From a checkpoint of a small mixture-of-experts model trained on Wikipedia.
Size: 9 layers, width 224, vocabulary 10257, 56M parameters.
Experts: 64 experts in each of 9 layers, 128 SwiGLU neurons an expert, a sigmoid router.
Training: 302M tokens, 4710 steps.
Below are experts of layer 3 (counted from 0) of a mixture-of-experts language model. Rows are named router (the router's row for the expert), gate (a neuron's input weights, with its number), up (a neuron's input weights, with its number) and show model dimensions 112-223. Each number is 128 + 24 x the weight over its row's rms, rounded and kept within 0 to 255. Numbers have three digits each.
After each expert's rows: "mostly gets" lists some tokens that are sent to it at least half of the time. This comes from a sample of Wikipedia text that the model never trained on.

# expert 56
router:167118160132128113079146124105110131131055165099121082113174111179116144096147145122137140136112111152109092122111121139118166147120140157152124093095121123165129109158140146104142164124152106118131128138138184096146096121164103089105119135139137121132092150102159133133106110103134149149093147126150118122146169081138095098131122108113
gate0:170067105118110130125125133148148106146121165128130098140125088113107130138126117123129128145162136158161102140116147117083139155153156118090136142115124113117124132126162140142136093176128090137110149106138145105113108150156175088143114134145088158089102148152169130115121150113089107151115156099144109083107143100135113107111119115124
up0:109090115091131135084075133154107084108102165109132123129144135104160127135084122147105097173118113086151126085145157137152129131141140129073176177139172134136134149134154117123147146170144140141115150121115151097136164108141143118121135100163084124110107144107157155092108133136110125146114153108118120131161184107130109124150108141107
mostly gets: "\n      ", "could ", "recogn", "ahead ", "towards ", "tropical "

# expert 4
router:119128149118196147110116080129134136170125186115118144111157092146136133082133136111148135112115130150108110133119102136097138123143128122182126104125096137122133156125132174114143164091186085082130131126122149088133098137118134115092118120128140069105120127141104122129115109117123141105131113137154130130115139124173108111129112108130
gate0:135154160155141146149097100130142106116162129144118152126132120152133108145143171160163152147133137133147147143118108116110092159140098141123113103136126132144147082143116147161165160099145079131095152128141149163097071146166156110178120132170113130112144155108143142133140148109141161157126146097133141146089114130135154098130114134131
up0:132094112078138139117062115185109130118124135115148125157107161120143167142128114089084114140095137113158093158121117145127148129158155115152096145097084118128150119138151136115113139092110126121126099112153144179146160156083114159133116182126158096148132110127122119116174118162135136168150152125094096108112162092131130112085154123148
mostly gets: "Directed ", "creation ", "middle ", "village", "station", "Swing "

# expert 25
router:157134127095165130112062162131115125178120126110107112116135088142151153107131132109132138118134124141111087155098130109107110126122164153181144119140133128159127136109157162096111147131170103102143122095105122121151141163145121168157083120058138125140097123155100123086121125128137164137159149135161107100160120108158081126115088110132
gate0:098100101111167186146100148130077137144165103136153140154103105130133151132096106153114154117139122100101142147093125099093175105158145146150168144125146132128120127137153132157122167103117129085134144085112087149141117155117145157140138122110128180091112130140072148125111132124125136127138110147104107105098105144108130161126114144105
up0:130125121151132093131153157095127121130096114121112121144164144144127163114096140108130131146098127163124136125101161165175124133056097125170131107140134115144148130119104134122140103121140124091157099132106156155125122143136122120152134139122128100133056117143205154140107175156151097093115119089090117139116125163129099165122115115124
mostly gets: "intend", "longer ", "tt", "ES", "cess ", "UC"

# expert 34
router:150115125115156089106074118108112132169112116119134108126109123113115134135149143097124135108092148152104132137102118119124119133077181123134110110119120147171116118128173169080135111112154116122176111098122129129104115161131127147140081122093146120086115164161121123100104147144139165108124136120134086107162121119164125120105084105119
gate0:144135116154129138097090157111144114130098072146120121081130123153100084162123140134101114118120137149099148121136118148145131111092136164131102129133106156107138104131164108100138112196164129144118137120130136136131136140111160152132182159076113126155138131153123167116155182103100134151116183132130150141128088129177117130116125115122
up0:124132122082128084151134152074096154085124132172125160138136171110122151118131122122106109126137156138146110136118086128144128112097114107128143096150101086117119112150143122096141129113115119186138156108154122119121114136091120090135123109134119127108143128127140130172113152151154110121103113160147095118106156086113138114145154140115
mostly gets: "Genre", "ellow ", "imb", "idd", "ür", "&"

# expert 51
router:132172132085142088095102088073101130144094152134117106087167131118137099121135125109133100093152107139119090119109139108143179120124135137152113099067070129161109084123149153104143152140142102129171142130125135082116119148155144083140112115120125102111111147141152149128072114162137134143108116110181082124148142145128104106121113092138
gate0:116127176120100100151119109123124104137124119132103112145122082138149150107149139107133141161152100094091143155142135137119140110119116127151105145124115108100133175178075113118121086136114144124125103136129121088166098118106131105152080089124152107103107136141168128126115098101120090155147154140097122090103121132133144084140156114116
up0:135111179129111138146094146091115119121122132174097115129089088143117143184155122090174123146159097080109147158137154168100148117126157130136122133094131151120142191105088117124137072125099128130113085094136074096139116110118107122126105109141135096146149116140173142129135123075140103152168150128120098097104099113153129125155144108132
mostly gets: "\n\n", "that ", "seen ", "shown ", "Sum", ".\" "

# expert 24
router:132141174114168119083132078135143126141077155113146123121159136112121174118145122069142109081093111144131115115129125117101157136093127127152119106090082116155120115129170151091141178125140124136179090099117159112105130118140149148127074154107135093136113142161147150096134140141150157117093153144150113127111160127155111132154138102142
gate1:120137140114131112092123136125141139139080099117152104080145141119083163111162130080121102137148103124126086118131176099101163147080131096090157102135129112145147135068151123137175136107133115152110135141143084128099122143156124153151118144119114064105129133161137119134128119133109123136076149147150099097116100157117138137172123142128
up1:091137129152115128119147133124137134101124074135148110124143131084123161141160146105089111149123133117149144119128141123105139117089135100093164135126145088146133131052165121120143104112101118159098155184129103146131130140163103167164129133138119104090136105107086113132172115127116125135046147166134139101125125161098133173155119168115
mostly gets: "while ", "however", "Meanwhile", "Additionally", "He ", "although "

# expert 55
router:146096162128128100040148097086107153100130134131130108105121098131115144115137110125143101127141131124136080127113141145107171132065170127124124125117113132124162121139153116106134144121123116148139084112105161079119128149158133103142079165083106092166089147151168159107135169136168153111120159152210097105106104122187123105173150090137
gate0:126115147125137173162142138125107158127139106145156122087111125114107090132100143131127139154110104129147143106129091101126162157106095117104087123131151134135134137148140145102126180161122105121201126158105150135155138156135161128150123124119194139127150078138115116130098107163145130149083146137147149149120169110141122112166129123130
up0:149130107119124143108119133129108156113116093132093170112098132121095162141145139106147159150142142168100154136168099134120145085174152128168123125176099110138134122153105121143146114140113102143136129165138123169121143082158128113175107130099135133071104134148123125151122106116080121109095090118154127184147115124137137175106118143141
mostly gets: "|---|---|---|---|", "born ", "details", "= ", "Tar", "what "

# expert 19
router:150136138123152137118093102136119120135102185099125165112149087135121120093139127087167128094114110141136115148102101133110137131132141157159107114118089129139136161110113198137112139078191117100132117107111127098136114167134107115093083139136143106117142096134107111129148126115139133117137129112167119132151141104142110117167140092122
gate0:145120124111147149122076145139101119119139121147113132166127122107143119135113079123122121121098129105137156126102112083163141166107125165117175174112150128112109151088122105131082121132144151115106111123144123082075083093139104088095133122111118119136134115111102155136193119092147140151198143119136125094123122131131075121126153092115
up0:150147166136148091137138104107122145117138125097119067130146112122127113145139150107110166134161102145176141152138132132129143104104109118161138135102137112129086118106125152108116120132120117121081106141123122143126103118181139121113155123143086108149145126121106079121089151109102142134144107134122124170121130107110166129123096119112
mostly gets: "latter ", "John", "country", "same ", "creation ", "Him"